From a checkpoint of a small mixture-of-experts model trained on Wikipedia.
Size: width 256, 86.2M parameters.
Experts: 48 SwiGLU neurons an expert, a sigmoid router, a shared expert of 64 neurons.
Training: a variant of Adam for the experts, 612M tokens, 9340 steps.
Below are experts of layer 7 (counted from 0) of a mixture-of-experts language model. Rows are named router (the router's row for the expert), gate (a neuron's input weights, with its number), up (a neuron's input weights, with its number), down (a neuron's output weights, with its number) and show model dimensions 0-255. Each number is 50 + 15 x the weight over its row's rms, rounded and kept within 0 to 99.
After each expert's rows: a language model's description of what the expert responds to; "comes before" lists some tokens at least twice as common just after its tokens as in all text. This comes from a sample of Wikipedia text that the model never trained on. Tokens count by the router's weight.

# expert 10
router:66 60 49 60 47 78 58 77 29 37 54 52 37 42 34 46 23 54 50 00 54 54 51 60 59 51 29 30 81 58 70 45 51 22 73 44 68 47 79 61 55 40 67 43 44 53 59 49 46 59 24 63 53 27 31 37 31 56 45 39 40 28 70 64 54 43 51 49 76 65 25 50 50 36 46 52 28 61 26 27 37 54 53 41 66 44 38 32 50 30 62 55 36 32 51 56 62 68 47 40 35 65 32 60 34 44 32 85 28 51 43 85 70 26 25 62 36 50 43 33 25 72 40 44 59 58 47 68 60 52 46 71 74 55 32 69 51 52 83 22 50 26 80 39 17 69 61 50 32 43 20 42 40 46 55 59 37 40 54 67 44 54 73 70 50 38 31 30 58 51 42 79 79 49 70 60 58 38 60 71 60 53 67 33 50 50 49 55 63 69 67 59 46 51 49 57 41 41 42 54 44 56 32 50 65 39 61 41 40 58 54 41 60 78 29 38 39 48 80 24 35 48 71 66 46 20 37 56 59 34 46 24 32 62 49 55 36 41 72 26 34 47 65 52 49 59 52 54 53 33 51 53 68 43 39 39
gate0:50 44 49 51 50 42 48 50 14 18 49 50 49 49 55 49 52 55 49 39 75 62 99 55 14 55 51 50 46 38 65 49 51 70 05 40 51 16 47 54 42 50 43 42 61 59 58 72 50 71 50 68 67 49 56 51 41 65 59 73 33 83 59 54 63 66 55 59 49 50 61 49 56 51 54 18 45 03 02 42 36 60 59 51 58 51 49 58 57 30 52 45 63 67 14 51 89 52 56 46 53 65 48 41 32 50 50 51 54 51 50 18 09 48 58 52 49 51 45 41 46 46 58 54 24 80 49 47 71 82 53 51 43 50 50 51 50 58 73 62 41 53 51 57 61 33 49 68 49 32 38 50 39 63 43 47 47 49 74 27 49 40 50 48 50 00 42 24 56 68 48 49 47 50 80 49 43 25 60 24 36 34 48 60 47 35 49 54 28 48 43 61 53 49 45 31 68 13 49 43 42 50 54 52 44 49 59 50 67 29 50 49 37 54 64 56 52 33 20 53 49 67 37 46 23 49 48 38 47 25 24 51 64 52 55 61 38 29 47 51 49 46 27 48 51 28 50 45 83 44 43 70 51 48 54 48
up0:60 40 57 51 50 65 51 87 47 85 50 51 50 72 56 14 50 48 89 63 47 54 41 31 69 43 47 50 53 49 48 56 47 51 48 55 08 47 54 50 52 56 40 76 38 48 48 37 50 35 55 51 80 45 74 30 56 50 53 56 65 41 37 10 75 34 73 46 54 60 42 50 50 50 43 99 91 50 65 75 81 55 49 52 52 49 78 49 53 49 55 53 33 50 49 42 48 49 36 86 53 41 55 44 33 50 48 34 52 50 49 51 54 26 47 70 32 39 49 53 52 19 48 51 54 42 77 34 44 15 49 38 64 49 68 46 44 06 15 49 58 55 51 63 49 81 40 53 49 49 63 54 46 44 53 49 39 17 47 37 00 49 27 51 52 44 65 62 41 54 55 40 69 42 23 20 56 50 48 79 47 62 43 28 59 64 49 43 67 27 78 44 48 54 45 44 52 49 50 49 49 23 58 36 52 27 49 54 87 89 35 51 66 54 44 77 68 50 51 50 52 45 33 35 53 61 49 51 50 50 50 47 39 63 46 54 40 72 51 40 71 60 52 50 69 51 54 50 43 71 58 51 36 69 44 49
down0:45 71 57 43 34 48 63 51 51 56 53 81 44 49 45 50 39 52 51 51 45 47 56 46 64 51 52 40 54 51 47 43 46 26 51 38 43 55 51 57 75 49 53 52 48 44 10 56 46 11 46 58 57 46 51 62 50 42 52 98 48 49 45 45 24 52 39 27 95 90 35 49 24 59 39 57 52 38 40 58 57 37 66 77 51 49 69 53 34 48 56 46 75 26 49 44 48 14 52 91 46 46 49 39 68 33 50 58 68 56 73 81 45 41 52 40 65 63 48 54 58 56 51 44 45 50 60 42 37 36 40 57 26 59 53 44 20 38 39 42 10 49 39 30 51 22 49 33 49 51 73 52 42 49 47 41 00 46 47 51 49 50 40 51 56 64 51 43 50 45 55 47 27 50 51 46 53 37 57 49 53 65 39 49 33 39 71 35 00 52 58 29 57 58 58 54 50 21 48 63 52 18 54 41 50 62 41 50 49 50 49 53 30 54 30 27 49 47 48 50 52 46 47 51 56 51 51 00 46 50 50 23 55 85 50 56 51 63 50 50 48 47 53 39 40 49 69 45 41 54 50 28 44 61 20 53
What it handles: Years, citation dates. Space or first digit that starts a year in citations and tables, as in Cooper (2019) or his 1999 song; also According and ==.
comes before: "1", "0", "2", "9", "See", "born"

# expert 2
router:49 46 51 44 35 96 40 58 46 45 29 58 36 48 26 47 52 80 27 17 69 34 77 42 50 53 20 23 61 55 60 60 55 41 77 80 51 37 55 37 56 42 49 56 52 54 61 46 37 47 21 76 47 22 47 39 30 51 53 42 29 60 43 52 55 61 71 45 72 47 26 44 68 77 26 76 54 36 29 50 35 66 51 35 56 44 61 59 42 36 63 45 58 40 64 46 76 31 55 60 15 45 50 50 58 50 55 81 27 43 48 99 66 54 39 64 43 65 44 42 44 53 86 36 46 58 45 53 44 43 53 41 60 62 51 54 42 79 48 33 53 48 34 38 18 45 63 44 33 36 43 62 56 36 35 54 55 49 46 73 35 21 54 58 76 36 49 51 60 49 81 56 50 52 58 72 57 45 25 80 40 34 23 46 45 57 40 54 80 38 32 60 52 64 36 53 63 42 38 57 49 45 28 60 56 54 60 47 27 42 42 43 39 67 44 78 49 55 63 28 48 95 63 77 66 44 50 32 44 37 38 34 34 62 40 66 50 40 61 49 39 40 58 71 53 78 36 47 58 23 58 53 34 58 30 43
gate2:51 52 00 48 50 52 59 41 29 51 41 46 40 50 31 42 46 57 62 51 49 46 57 15 54 41 50 38 36 55 46 79 79 64 39 50 41 32 87 69 36 47 50 50 73 51 55 78 53 00 46 47 47 53 51 43 40 51 50 88 47 94 46 28 47 50 50 51 24 57 63 21 68 51 51 46 51 04 35 49 56 51 49 50 52 50 46 44 38 55 56 56 87 55 47 49 49 50 65 44 36 65 50 77 45 49 76 49 59 46 42 50 32 60 52 71 38 50 50 52 74 45 52 47 45 43 24 69 46 47 48 46 35 50 54 49 50 65 62 56 85 39 50 42 75 50 52 38 60 56 74 50 44 47 46 45 49 54 41 41 43 14 68 54 47 29 54 43 59 49 51 45 53 57 62 23 41 75 34 53 49 00 52 42 57 49 65 47 55 52 36 58 09 55 42 45 49 46 15 70 64 55 78 62 54 54 66 46 47 76 31 61 54 49 45 78 57 51 47 62 33 57 53 46 70 81 52 48 40 47 16 36 50 50 40 50 53 46 55 51 64 51 57 70 46 55 34 47 42 52 16 54 62 60 60 54
up2:29 65 52 64 45 82 28 52 51 49 80 61 64 48 21 55 62 56 44 51 56 55 46 51 17 40 49 49 48 43 29 51 52 50 45 70 35 47 61 50 21 55 57 57 72 54 50 50 51 60 49 54 40 56 46 40 50 49 45 50 52 50 51 81 50 44 33 99 50 57 50 59 11 40 50 50 51 66 51 53 30 49 49 46 44 47 28 76 43 51 71 60 56 51 51 55 49 50 82 32 52 75 57 54 37 46 43 24 24 64 49 41 94 51 40 45 50 51 48 51 48 61 50 54 52 52 48 46 42 56 50 50 26 49 41 38 50 51 44 50 47 91 44 58 49 14 50 49 49 45 49 53 50 26 00 45 99 48 50 62 13 47 50 59 38 49 59 22 42 49 54 73 38 50 49 59 55 43 49 68 61 67 48 50 45 54 65 45 23 50 49 36 50 76 36 49 65 47 39 64 39 50 50 51 38 60 47 50 50 49 50 46 60 37 53 29 30 38 52 17 88 40 51 86 29 44 21 00 49 57 57 47 54 52 65 40 23 69 55 52 50 51 33 53 28 57 43 50 49 44 72 24 57 17 57 42
down2:57 10 78 54 31 66 49 46 46 26 50 45 60 49 82 48 47 50 81 37 55 71 57 53 50 60 50 35 74 38 36 42 68 55 56 85 50 45 54 51 50 50 56 51 61 53 34 52 40 53 79 51 48 45 54 79 28 58 64 50 45 52 52 43 55 47 54 46 49 51 56 49 77 49 49 58 50 47 49 49 50 56 52 48 39 47 32 07 03 50 55 55 74 50 50 50 24 49 44 55 45 36 49 57 19 40 25 41 32 48 51 57 35 21 50 43 49 65 57 49 67 50 50 21 55 42 50 47 42 49 44 52 50 21 49 52 34 46 52 33 46 50 58 23 59 46 92 60 63 50 43 54 96 40 60 29 51 68 48 48 56 44 40 13 52 47 47 24 87 49 47 41 53 50 59 70 49 51 58 70 77 99 52 41 44 62 60 50 57 39 21 49 23 48 56 40 35 73 48 46 60 67 74 59 41 58 50 16 08 42 49 19 69 49 53 51 57 64 66 56 56 70 85 42 35 49 94 34 46 44 42 45 48 56 41 59 19 68 36 53 48 51 72 53 52 38 90 55 47 46 30 37 48 49 51 51
What it handles: Partitive "of" and B. Mostly "of" after numbers or quantities (eight of these, hundreds of), plus digits in tables and capital B/b word-starts.
comes before: " the", " |", "9", "}", "%", " |\n"

# expert 50
router:36 51 44 58 50 77 58 42 31 45 47 70 30 75 43 36 36 66 47 17 62 35 58 34 83 46 44 29 67 43 54 49 58 39 60 48 83 61 55 56 53 65 45 39 51 65 66 44 50 52 57 64 59 00 35 29 25 51 45 44 59 52 47 66 40 70 53 41 22 34 62 65 77 57 36 85 50 51 19 57 42 66 66 30 49 60 57 42 57 44 43 38 59 51 76 79 35 43 32 69 46 51 47 43 51 52 59 71 53 64 54 69 69 19 20 56 32 53 22 26 44 30 65 15 80 39 46 66 56 41 45 57 38 66 36 55 56 62 49 32 31 46 27 44 07 71 55 63 44 50 25 58 44 75 40 69 56 42 68 44 45 41 48 36 63 54 47 47 58 41 65 51 81 38 56 55 28 50 48 89 28 38 35 53 69 69 60 55 56 39 51 74 51 52 63 36 47 44 68 39 62 27 56 54 62 63 48 37 36 63 42 51 70 47 57 66 69 41 78 38 41 77 58 61 58 42 53 44 34 53 54 47 44 67 49 79 41 48 10 27 28 59 68 44 41 55 48 46 53 49 53 58 49 62 41 46
gate1:49 49 66 49 47 54 51 41 51 13 95 66 43 45 38 04 62 35 33 50 47 50 52 50 55 37 56 50 53 52 50 47 35 48 57 45 56 51 57 65 46 41 54 55 47 50 67 42 67 68 51 69 51 44 19 46 68 49 47 49 61 71 79 51 72 47 28 61 42 46 52 53 31 52 65 62 65 14 42 49 32 69 83 44 00 58 50 38 50 50 94 50 70 47 51 72 51 49 53 45 99 51 76 47 43 53 48 46 38 55 50 51 76 47 37 49 49 47 45 54 50 26 47 26 83 53 50 61 40 55 28 66 39 82 55 91 51 49 57 74 51 62 52 99 51 53 62 48 54 79 40 46 54 70 40 49 53 46 49 61 06 30 52 49 47 10 30 26 51 52 70 59 52 61 70 72 45 35 49 47 59 32 57 52 53 84 43 51 53 48 57 44 43 46 64 51 59 41 28 35 51 50 34 32 53 30 77 52 52 38 53 49 53 54 47 42 48 29 80 38 44 51 38 32 45 64 35 49 38 44 54 49 51 19 57 55 53 54 37 51 55 51 66 48 45 75 49 51 51 50 50 48 65 52 53 27
up1:41 45 39 42 39 51 38 47 48 51 50 77 15 50 48 73 50 49 61 48 52 48 56 49 49 82 49 45 52 29 37 80 37 60 61 49 51 50 37 66 40 18 16 63 56 46 45 26 48 31 47 47 20 51 50 61 68 46 17 90 40 51 34 50 44 51 49 48 71 68 50 52 56 48 46 51 49 48 62 48 51 51 37 98 67 04 83 47 48 96 50 58 18 45 62 42 52 47 50 50 56 51 31 50 52 52 29 34 48 31 48 50 64 55 77 65 55 68 48 51 49 54 41 83 43 49 56 51 55 53 57 67 38 50 92 49 45 49 33 52 48 43 48 57 54 40 47 42 51 48 53 55 52 50 48 46 99 59 44 40 52 80 50 69 50 46 45 49 80 51 55 56 65 62 46 56 23 54 41 49 58 44 49 54 53 52 35 51 49 48 53 73 62 56 36 55 49 38 48 50 66 54 57 44 47 51 82 52 99 59 52 55 34 58 48 51 71 54 47 66 80 68 37 49 51 58 47 50 49 54 68 60 55 53 59 52 32 17 44 47 51 21 48 10 58 86 67 43 81 48 44 99 39 52 45 53
down1:58 44 69 46 62 46 47 51 39 83 59 50 56 14 58 99 43 80 55 57 35 30 61 50 34 48 51 34 41 50 53 57 12 50 49 56 50 51 63 62 48 61 51 71 51 50 56 35 00 47 77 51 44 66 47 16 20 60 80 59 25 79 64 45 57 56 32 41 44 32 52 58 49 49 52 21 65 46 53 89 62 50 51 60 80 50 37 33 27 50 65 67 51 46 56 53 75 47 48 45 57 68 63 38 29 34 45 65 41 33 52 34 50 49 49 52 66 08 27 60 60 69 56 11 54 51 50 44 48 63 49 56 26 67 41 51 19 67 32 55 48 35 28 53 57 52 55 46 74 50 36 66 50 48 74 60 72 40 50 47 49 41 82 60 33 44 43 47 54 54 20 44 53 86 51 52 99 39 53 51 59 50 60 50 56 41 39 45 70 54 19 63 53 53 52 36 54 36 54 50 62 69 41 51 59 44 52 68 58 55 60 46 48 55 38 43 49 39 50 24 33 76 50 56 62 55 36 51 62 40 53 51 77 60 46 44 44 40 77 55 47 81 42 46 47 49 48 51 36 35 48 88 49 54 49 61
What it handles: Table and infobox labels. Table header and field labels and pipes in sports standings, elections, taxonomy boxes: Group, Pool, Round, Title, Rank, Genus.
comes before: " |", ":", ";", "\n", "==\n", "==\n\n"

# expert 34
router:44 58 54 45 50 49 38 92 01 52 55 49 30 57 13 62 41 57 40 22 68 46 77 41 62 64 34 34 78 65 55 46 54 46 54 47 31 25 74 69 41 15 44 37 46 59 34 44 66 36 35 52 60 26 30 35 42 59 70 49 35 64 35 61 70 64 62 38 48 38 52 13 56 57 54 32 37 53 43 63 63 27 36 47 60 37 51 31 52 36 81 64 60 45 72 54 59 56 55 52 64 58 42 35 34 33 60 46 66 43 37 50 75 08 15 66 28 54 41 39 38 50 62 41 72 65 61 62 72 45 36 70 60 67 53 37 38 36 34 23 52 21 52 57 12 65 31 55 50 38 56 67 67 41 23 40 71 31 49 66 54 54 55 60 70 56 31 41 52 34 47 58 74 56 77 56 28 47 51 45 32 40 54 55 54 72 55 40 82 41 62 44 64 63 51 47 45 44 41 51 48 56 32 52 73 15 49 44 65 41 51 55 59 48 30 77 72 45 62 24 52 67 51 38 62 59 61 31 42 52 55 37 33 71 58 54 54 43 36 33 50 33 58 34 52 61 68 47 46 18 59 43 34 52 36 41
gate3:51 49 55 52 45 51 31 69 47 32 48 36 75 59 67 50 38 67 41 51 78 73 84 79 60 49 52 56 88 44 51 73 48 58 56 27 39 26 83 49 49 49 48 40 52 54 51 50 48 48 52 52 49 50 50 52 23 50 49 51 48 65 58 63 51 50 58 36 40 51 48 45 32 45 55 70 50 59 99 58 49 48 59 35 81 28 52 63 50 50 59 52 46 39 53 50 39 62 31 53 49 45 59 59 28 56 46 33 29 81 28 99 48 41 45 46 27 43 43 58 53 16 53 31 97 56 81 99 24 57 52 59 34 43 37 48 69 42 65 51 42 37 50 54 46 42 29 57 56 47 50 81 49 49 52 47 61 36 61 50 69 57 50 49 51 52 49 63 65 53 62 62 63 47 72 50 38 32 29 69 78 36 28 37 53 52 50 29 90 73 65 49 60 37 63 35 42 41 66 78 48 33 49 64 38 00 63 69 50 49 50 55 38 49 49 65 77 51 40 38 60 12 73 48 55 50 47 52 54 38 42 53 41 48 47 41 42 35 27 46 47 42 77 54 50 45 52 59 78 59 56 46 42 43 49 43
up3:85 59 67 42 52 28 44 68 22 54 43 27 55 53 47 60 51 58 41 44 52 64 49 39 63 44 42 37 49 42 61 38 71 54 49 83 40 47 35 72 69 50 99 40 46 66 44 44 61 29 39 37 40 51 54 53 51 76 05 92 32 56 69 55 63 57 42 50 46 47 45 39 47 60 44 51 48 46 38 46 76 61 40 39 50 33 46 35 45 37 46 51 53 42 49 45 39 19 41 48 60 54 39 60 51 50 51 46 45 18 50 46 22 33 41 35 50 83 50 35 91 49 51 60 58 79 79 41 62 36 26 54 63 36 34 72 32 45 57 51 51 41 56 50 50 39 91 24 52 53 52 38 52 29 51 39 63 50 51 45 59 53 56 56 49 49 70 76 53 50 33 50 49 69 68 50 51 51 80 46 48 48 51 54 51 51 55 50 48 90 54 50 34 43 18 43 50 83 58 50 23 58 30 54 27 51 45 97 45 33 48 62 50 48 50 42 57 57 69 51 58 49 59 10 54 67 00 61 70 14 17 36 42 49 19 50 51 47 34 50 50 58 55 44 24 64 49 44 59 45 49 48 46 27 45 51
down3:52 47 62 58 55 50 68 39 19 16 73 52 64 29 67 36 57 30 51 67 48 50 36 47 46 46 51 50 38 78 79 51 55 51 47 55 24 52 10 54 42 65 57 41 57 65 54 47 72 58 81 56 53 49 32 50 47 23 42 74 46 36 51 49 43 47 51 21 47 53 51 52 66 52 38 51 32 44 48 12 74 48 51 25 52 45 50 29 82 55 51 48 53 50 43 75 46 51 35 52 42 40 33 43 36 68 56 52 49 00 22 56 54 49 56 50 51 53 48 41 52 24 89 38 52 55 38 61 42 50 44 56 43 55 52 51 38 55 52 53 50 49 75 99 42 51 50 99 54 48 69 71 52 18 25 54 46 52 57 42 83 54 81 51 51 52 35 62 56 50 52 42 76 45 60 57 48 44 39 50 50 53 45 52 46 35 63 31 00 48 61 46 57 47 56 67 51 67 62 49 27 06 44 39 57 42 47 48 69 65 53 77 50 33 51 51 58 45 29 62 53 55 59 49 46 79 57 52 40 34 61 58 57 67 44 39 42 33 38 60 68 27 55 59 41 61 41 34 51 78 47 59 46 50 50 28
What it handles: Before numeric amounts. Space or adverb just before a quantity or date, as in lasts almost 14 months, ran for 761, approximately 35 million; also At and During.
comes before: " ", "1", "2", "3", "4", "6"

# expert 13
router:38 52 28 35 56 78 56 68 37 55 52 72 29 66 24 60 42 42 43 10 56 34 50 30 58 48 45 14 58 51 72 52 50 45 63 42 65 29 57 51 56 63 51 43 62 65 49 41 35 33 42 73 52 30 26 43 45 56 41 48 43 66 50 64 32 81 59 41 36 60 54 43 73 31 36 69 51 47 54 51 56 68 49 33 32 40 41 45 36 26 50 57 51 36 71 71 66 41 44 60 47 41 52 22 40 43 28 67 48 65 43 81 49 44 10 44 41 64 35 42 18 36 76 29 72 32 49 57 47 52 31 70 69 65 40 58 72 53 30 33 32 29 28 37 07 83 54 64 29 29 29 48 33 61 35 60 56 47 56 45 38 37 60 40 71 50 32 51 58 35 77 64 61 37 52 53 47 29 68 92 39 70 44 50 61 47 43 53 58 48 44 70 72 66 57 62 57 46 45 32 59 43 60 53 45 65 37 45 45 33 34 68 65 57 61 86 49 35 68 50 25 74 38 44 66 26 59 20 47 57 56 43 49 73 51 68 64 57 58 52 14 60 69 42 59 74 57 57 42 30 34 47 47 46 38 59
gate0:34 52 77 75 76 50 43 54 48 53 68 80 54 65 27 37 50 59 59 62 45 43 69 00 53 47 51 50 48 48 55 54 47 72 58 51 45 85 58 71 47 51 49 50 50 60 52 50 46 59 52 51 48 52 56 55 51 61 06 76 27 56 50 70 21 43 50 99 19 60 49 70 92 51 26 56 65 50 53 36 59 99 48 42 36 36 46 55 49 51 41 50 50 75 46 50 37 30 50 49 49 53 46 71 40 57 33 80 88 59 51 51 39 49 51 38 50 50 11 51 65 52 50 48 49 60 64 50 55 48 03 40 29 56 51 52 42 54 51 47 52 50 43 36 48 53 67 54 22 52 55 50 50 34 49 57 57 49 49 47 49 40 48 53 63 60 45 54 52 86 51 32 51 49 24 46 43 10 50 59 54 42 62 56 60 70 49 64 52 31 45 48 48 41 43 59 49 70 77 49 52 32 55 51 56 53 63 00 20 46 30 73 47 53 49 48 43 71 37 72 54 74 48 49 58 29 56 29 49 59 80 53 48 80 33 40 49 65 32 61 51 38 48 71 52 43 51 65 60 39 47 73 51 52 27 62
up0:60 47 60 49 50 55 10 50 41 50 14 87 48 19 14 32 89 45 99 47 52 51 55 49 50 50 49 42 54 41 85 47 52 52 87 69 40 51 60 49 50 30 53 37 49 36 50 45 69 92 51 50 31 32 50 04 46 46 37 49 56 67 61 50 47 52 38 78 54 87 40 57 56 54 49 55 52 33 59 51 45 63 18 55 50 58 52 65 31 47 53 49 52 50 60 51 68 51 49 24 45 46 51 48 65 55 54 61 61 67 56 60 55 63 54 48 54 46 46 36 81 85 50 45 51 42 69 48 60 47 47 39 47 54 49 42 49 56 76 28 67 49 51 43 79 00 51 45 52 54 84 53 52 34 51 48 50 48 58 51 45 46 45 52 78 62 49 48 69 59 38 56 55 58 48 46 51 52 51 52 47 49 65 50 48 44 62 41 47 59 42 67 47 47 48 58 49 38 49 55 43 46 38 71 51 99 46 65 49 56 49 49 50 50 61 50 41 51 37 49 32 87 33 22 74 49 77 53 46 55 49 70 44 70 35 50 38 47 52 44 42 51 24 55 71 53 69 44 58 53 51 26 77 13 47 52
down0:47 50 74 48 29 23 65 53 42 49 82 50 47 66 52 25 46 50 31 00 38 49 53 25 39 39 50 29 50 51 52 32 61 50 54 50 33 77 53 63 42 47 58 32 57 52 34 45 84 58 27 79 53 53 59 40 49 81 41 87 49 55 52 60 49 72 48 65 45 50 48 56 44 43 51 63 58 65 56 46 46 53 52 22 40 51 35 35 59 49 55 21 58 50 09 49 19 52 74 49 45 44 62 26 51 52 48 23 48 42 36 31 50 56 76 47 52 43 54 54 51 47 56 73 51 28 53 45 65 37 29 55 45 75 50 54 54 71 55 47 45 50 70 52 51 50 51 49 45 95 57 16 52 67 44 56 47 55 58 44 62 49 59 72 57 26 33 70 46 74 53 52 50 51 31 47 48 32 43 56 38 58 48 58 55 63 44 17 54 49 28 28 49 50 47 42 22 46 39 46 60 42 50 52 43 54 58 45 55 52 52 55 00 74 45 51 49 71 48 52 72 38 47 64 65 44 42 50 68 70 48 33 44 35 46 44 38 76 10 36 73 48 44 36 42 15 42 79 24 47 63 50 94 30 35 64
What it handles: Section headings and years. Heading words and year digits right after == or ===, such as Career, Early, History, and the 1 in 1990–1999.
comes before: "9", "0", "==\n", "==\n\n", "===\n", " ==\n"

# expert 5
router:61 44 40 21 16 55 51 64 11 28 62 63 32 46 53 39 40 52 42 00 57 45 62 46 59 53 43 23 67 14 41 55 62 57 78 22 54 51 65 65 75 45 44 39 69 56 31 72 45 51 22 73 64 36 07 43 16 38 33 40 54 49 61 53 57 43 61 61 56 45 23 56 43 50 48 59 52 44 30 57 56 46 49 29 50 48 64 53 70 38 43 57 44 55 52 63 76 46 42 56 41 53 52 48 29 40 42 52 48 44 65 99 62 22 34 48 52 48 37 27 35 60 28 51 63 52 52 63 47 31 27 59 69 54 61 66 56 54 66 24 59 52 48 47 17 66 34 70 39 24 22 33 51 55 45 46 48 26 48 57 36 30 44 71 43 37 20 34 60 40 57 57 66 54 48 55 52 42 61 57 53 51 62 41 72 60 76 55 51 56 50 52 41 32 56 80 37 42 36 41 56 46 47 62 36 59 68 39 46 45 42 60 39 83 48 52 59 48 63 35 32 57 31 40 83 37 48 26 36 40 32 26 66 78 53 58 60 47 55 52 41 24 56 57 69 44 69 39 59 44 51 39 34 68 42 26
gate1:51 67 58 57 16 47 49 63 22 29 88 49 78 58 50 48 33 52 50 50 56 37 30 51 59 47 61 52 66 20 56 52 52 53 80 50 67 50 48 41 42 50 67 57 51 49 46 36 47 52 51 51 50 48 22 49 50 36 50 64 46 55 48 95 38 62 81 50 75 99 59 48 23 48 63 51 50 50 44 50 46 33 53 61 52 54 51 53 52 51 31 50 37 38 26 55 46 49 42 61 53 49 27 51 67 51 47 50 34 47 49 86 50 22 50 97 52 79 49 44 31 73 17 52 55 16 38 50 46 42 53 78 77 54 49 64 63 48 39 52 43 50 62 53 62 44 36 57 62 30 48 92 24 47 51 23 38 53 59 48 02 46 95 41 43 52 35 06 50 51 67 48 51 42 53 41 72 57 16 50 54 48 50 50 49 48 54 76 52 64 53 80 32 60 50 95 51 54 48 51 52 52 50 23 50 51 50 53 41 41 23 39 42 49 47 42 51 56 24 96 53 49 49 55 58 50 41 58 49 43 52 51 57 52 66 52 47 49 35 50 61 32 49 48 54 49 56 47 49 34 41 52 48 40 30 69
up1:58 76 74 51 38 24 50 98 24 48 46 66 57 49 44 59 05 47 64 68 48 45 45 50 80 50 52 52 50 50 47 60 54 47 52 53 61 43 51 55 49 49 56 53 42 51 30 63 50 40 07 53 23 50 53 72 45 53 52 37 26 46 55 47 50 45 44 61 61 50 60 50 51 40 50 83 50 50 35 49 65 50 52 41 99 56 73 51 51 41 44 48 48 53 55 65 52 64 51 51 47 49 40 51 49 48 54 48 22 55 46 73 39 37 43 44 50 76 52 34 54 50 51 60 63 55 50 50 50 46 49 51 66 39 51 49 50 40 50 46 60 63 50 60 07 56 49 63 54 03 44 48 42 47 49 50 72 63 50 55 38 46 60 51 39 52 45 48 47 50 52 58 57 15 51 14 45 59 54 57 49 50 42 34 71 54 55 60 50 80 54 63 45 51 78 47 18 98 89 61 50 50 31 46 51 50 55 13 60 46 20 39 43 94 46 52 40 57 38 28 55 52 41 35 44 78 55 59 50 41 53 30 57 66 56 49 50 60 49 44 41 31 51 67 47 43 73 73 00 30 48 41 63 44 53 84
down1:59 52 65 70 77 44 58 93 52 52 41 55 82 55 27 54 59 18 52 55 49 57 00 50 57 28 37 58 56 60 58 53 51 51 41 58 05 44 24 52 49 57 38 38 33 46 48 80 10 96 60 19 54 70 50 46 35 54 41 50 52 16 47 57 25 52 45 50 56 56 65 54 46 71 52 54 46 67 79 50 49 63 55 55 57 50 35 23 27 13 72 42 46 46 35 13 49 56 47 45 53 45 50 53 67 48 39 74 66 47 50 42 54 67 01 51 48 47 63 48 45 49 61 61 63 45 46 47 50 55 46 50 47 53 67 51 46 51 58 51 47 44 40 35 00 38 55 52 48 40 50 42 20 36 47 28 51 52 56 49 46 64 73 51 57 24 77 49 45 50 44 52 31 46 58 53 63 57 57 47 73 53 52 60 42 57 48 40 57 45 70 79 54 78 58 53 49 39 27 50 54 44 49 52 62 73 52 44 47 50 61 22 71 48 37 51 26 82 51 55 56 46 49 39 34 67 52 51 54 59 72 64 19 34 44 39 58 81 50 50 57 89 59 47 32 50 49 38 22 51 55 32 53 54 49 58
What it handles: Line breaks, list starts. Line breaks and table row breaks opening infobox list items or new rows, plus dates' first digits and sentence-initial he, she, having.
comes before: "|", "-", "0", "9", "=", "=="